From a checkpoint of a small mixture-of-experts model trained on Wikipedia: 80 experts in each of 13 layers.
Below are experts of layer 2 (counted from 0) of a mixture-of-experts language model. Rows are named router (the router's row for the expert) and show model dimensions 0-127. Each number is 500 + 40 x the weight over its row's rms, rounded and kept within 0 to 999. Numbers have three digits each.
Before each expert's rows: a language model's description of what the expert responds to; "comes before" lists some tokens at least twice as common just after its tokens as in all text. This comes from a sample of Wikipedia text that the model never trained on. Tokens count by the router's weight.

# expert 41
It responds to: Colons and commas in infoboxes. Colons after infobox field labels like Time zone:, Nearest city:, Preceded by:, and commas between place names, e.g. Nashville, TN.
comes before: " ", " and", " he", " which", "000", " but"
router:521444533431536531453578508484461477490558493510429471542475495542536521492501494504456448517450506513522557430508518448529476521552548432467497510550514551471544502507459491502495508515503486496473527517588472439540555513485518528454427568532496476524550603445538520445473486423540518549505530448462480505487481532524414513430481486515560561528487459510468512513503455554424550391489

# expert 0
It responds to: Table pipes, headings. Table cell separators and row dividers, section-heading markup like ==Demographics==, plus quantifier words such as following, both, several, Total.
comes before: " ", "|", " —", ":", " %", " Votes"
router:482497522505424478473611495496453497498507541501447472512511482545525548487504533462458474506530494515506524468479516442492518527620517482492448535555559580502518469480460508499490536481485522534438474547597413490502577532506442483454472515530540497498502547480520490484466535485600553502475562511510510504491516535528503581400509514517567623491475416494467530489498516568461509487483

# expert 45
It responds to: Table cell separators. Pipe separators in the middle of table rows after cell contents like names or scores, plus commas and some common words like day, due, decided.
comes before: " ", " —", " L", " Total", " R", " W"
router:465499497446501490415573489500446438496528539487519400533470475504501506491447535556443522531497547501511569481516510436493501517583492441462478520583527498506518429508455482442472501519475548506465518521556457462535586503435547519472482534518541548498521624473498473481447517449566527488432519468507450480479489477484479525450457494512554538511486434556479534487497467553405550459489

# expert 49
It responds to: Second word pieces. Continuation pieces and short everyday nouns or verbs after a split onset, such as sm-ooth, th-rew, w-ire, plus line, play, round, field.
comes before: ",", "ing", " and", " of", " in", " to"
router:526459479465536497452549512503395479488540501510505497528515451463510493440482458538464477488455495471562510409494505478563497485515503476497497467481584530470505389486432470423435517489467502484554478484558434471578564506490506486456451581506506468468494544488529469510448583461538504466471539462526464463439469502453453501470507434518522490547436483520531502497565474585451572482543

# expert 52
It responds to: Plural and noun endings. Plural and noun suffixes ending a word, such as museum(s), select(ions), hous(ing units), Hon(ours), before commas or "of".
comes before: ",", " of", " and", ".", " in", " were"
router:479474517439532500440558519520443447429560491484529467568450468487483538453485525555465438494528518515493521409508536482541488518539505461453503508504568447503531422452413487475454522528505535482462512575589489506519526500474507508442451580477565498527552532501553447450464553435557549506461505471509492493503502529505441542477435474551521551495484484565463472513496429502435550447462

# expert 14
It responds to: Infobox and list structure. Double line breaks and colons before lists, and first tokens of infobox or table fields, such as Preceded, chronology, Type.
comes before: "-", ":", "==", "=", "|", "==="
router:519471527415521548441581488487490498521535533494404443517462496504497530479520531500409482497521544487527539398507556495518500515605566470431473569585495519481565415461516484486480496462492563526424497514536467532500569525495495470424481541505503476555510573449509483507517508489587563494487524492523459444507507507533462570484504510529541542551489486459503473516501453553488551506486

# expert 40
It responds to: Table and heading markup. Table pipes and separator rows, heading equals signs, list dashes and sentence-opening "In", plus "were" in census sex ratios.
comes before: " ", "-", "|", "=", " Total", " •"
router:468446510493468478448575460487470402470546537512445457540509472543542511487487549479454475463519543483514537476517568432491511487573557490496534504528534543533546444521479476543482539502475526497422511495560427511507578513452464476460477538505568470529538540449480435506481478495608599463481535479430488500467516523505495511410501482559502608525515469513452526501544486550470528477477

# expert 29
It responds to: Periods and table pipes. Periods after numbers in track lists and sentence ends after years, plus pipe separators in chronology and sports tables, e.g. 12. Bedtime.
comes before: " ", " The", " He", " In", " \"", " It"
router:492444448403483503441528485481457497427539469529446466562480530526501558519506486488457459523472535483551502470509471427504530497605532427474529539611563523504523469488417475488512544548509476550529515522526474463540570543484525496485419510535525536475546563496510489455502502435565521521494543436495473442441472538462478590458464484508556547495519462526505522471449467515494543479456

# expert 13
It responds to: Sports prepositions, table separators. Prepositions and participles in sports text (by, with, against, including, replaced by, averaged), plus colons, semicolons and pipe separators in rosters and results tables.
comes before: " ", " the", " a", " in", " by", " to"
router:481454515477471545437579531579429500520515522520470456503452483544478512450482492493434439478546568490534556463478529447512458503539534471432455520530573503524510486497449514493472526501479509479478504545639449510620561533464525464468429563564495501482553589482493464504429548436538528507475499479482504516488525509485424520486498489555504534546517451540503484475520504528496543456520

# expert 57
It responds to: List bullets and row-start pipes. Line-initial dashes in bulleted lists under headings such as Main or Scientific classification, and pipes after a row's first cell in tables.
comes before: " ", " •", " Born", " Total", " \"", " L"
router:475452517418504532433560466500468422495526499529475433521445502518465518466494539535440480464529525482515500484535541416490505521614499457412475507578480502489542449526436501475466483495504547494488496524568449437517571544452485510462453555525487566490538530446506474459453488468558557482426512471478461447498493502496477565418467497529522564539475468495511524484472433519440515438537

# expert 1
It responds to: Sentence-ending punctuation. Full stops and other closing punctuation ending a sentence or clause, such as ., )., ." and dashes, especially after numbers and units.
comes before: " The", " He", " In", "==", " It", " This"
router:476484459421515497407529559526450483446603476492529466579499474511546529452487502540463488480500554517559541448538492428531476521554479429441500492571552483507532468510441443462467567524429509582525482483506485458579590558485530515466437512511546501525503538519497512499516519432549491537518503474482478467460500493441471531513478456517534521489468482515499499469491399491428542447489

# expert 32
It responds to: Prepositions and auxiliaries. Function words in running prose, such as in, of, was, is, has, from, during, typically after a subject or verb.
comes before: " the", " a", " an", " his", " been", " their"
router:490471509476511516477568498500465453484523510506493460523486511547537511437486548499432507523471554502570537395508546386497528557553523462465542505504540526509542463510452495510519523541518521549511496488610461464538574519465470504443432563484493517515543564471507489465442491466547586463468573457519504461441524511535464511445487439571516573510515439544509480468478462524451564466480

# expert 56
It responds to: Past participles and verbs. Past-tense verb endings and participles after was or were, such as reopened, appointed, made, used, built, flown.
comes before: " by", " to", " in", " on", " as", " with"
router:510444524485510520468545552471440454529574556514523456531469554511511503432488478486464504487516535490591518431507547474556488511551525446483440476529467562464537446502408490492494477532475539489458484493568449517554542511461517485441505541488494537533580556500483469448452574461539514542462527428499479483515447552439486552446496482569574538524507444499516503481522500521451604441505

# expert 23
It responds to: Equals signs, periods, months. Equals signs in chemical strings, URLs and formulas, sentence-ending periods before new sections, and month names such as May, July, October.
comes before: " ", " The", " He", " In", " It", " This"
router:540469519465449497462544471538401440463548497485510447594527525489486509515473566504430509479488517510550575480487541432506512479590503467465521472566507476532568510502491460465495505536475513556456508526521508505494537509461510508483452535489550508492535547422506431481452514389575490511451558425465472500518496504484485511506427487520510538531456426566463494527459437472454593468471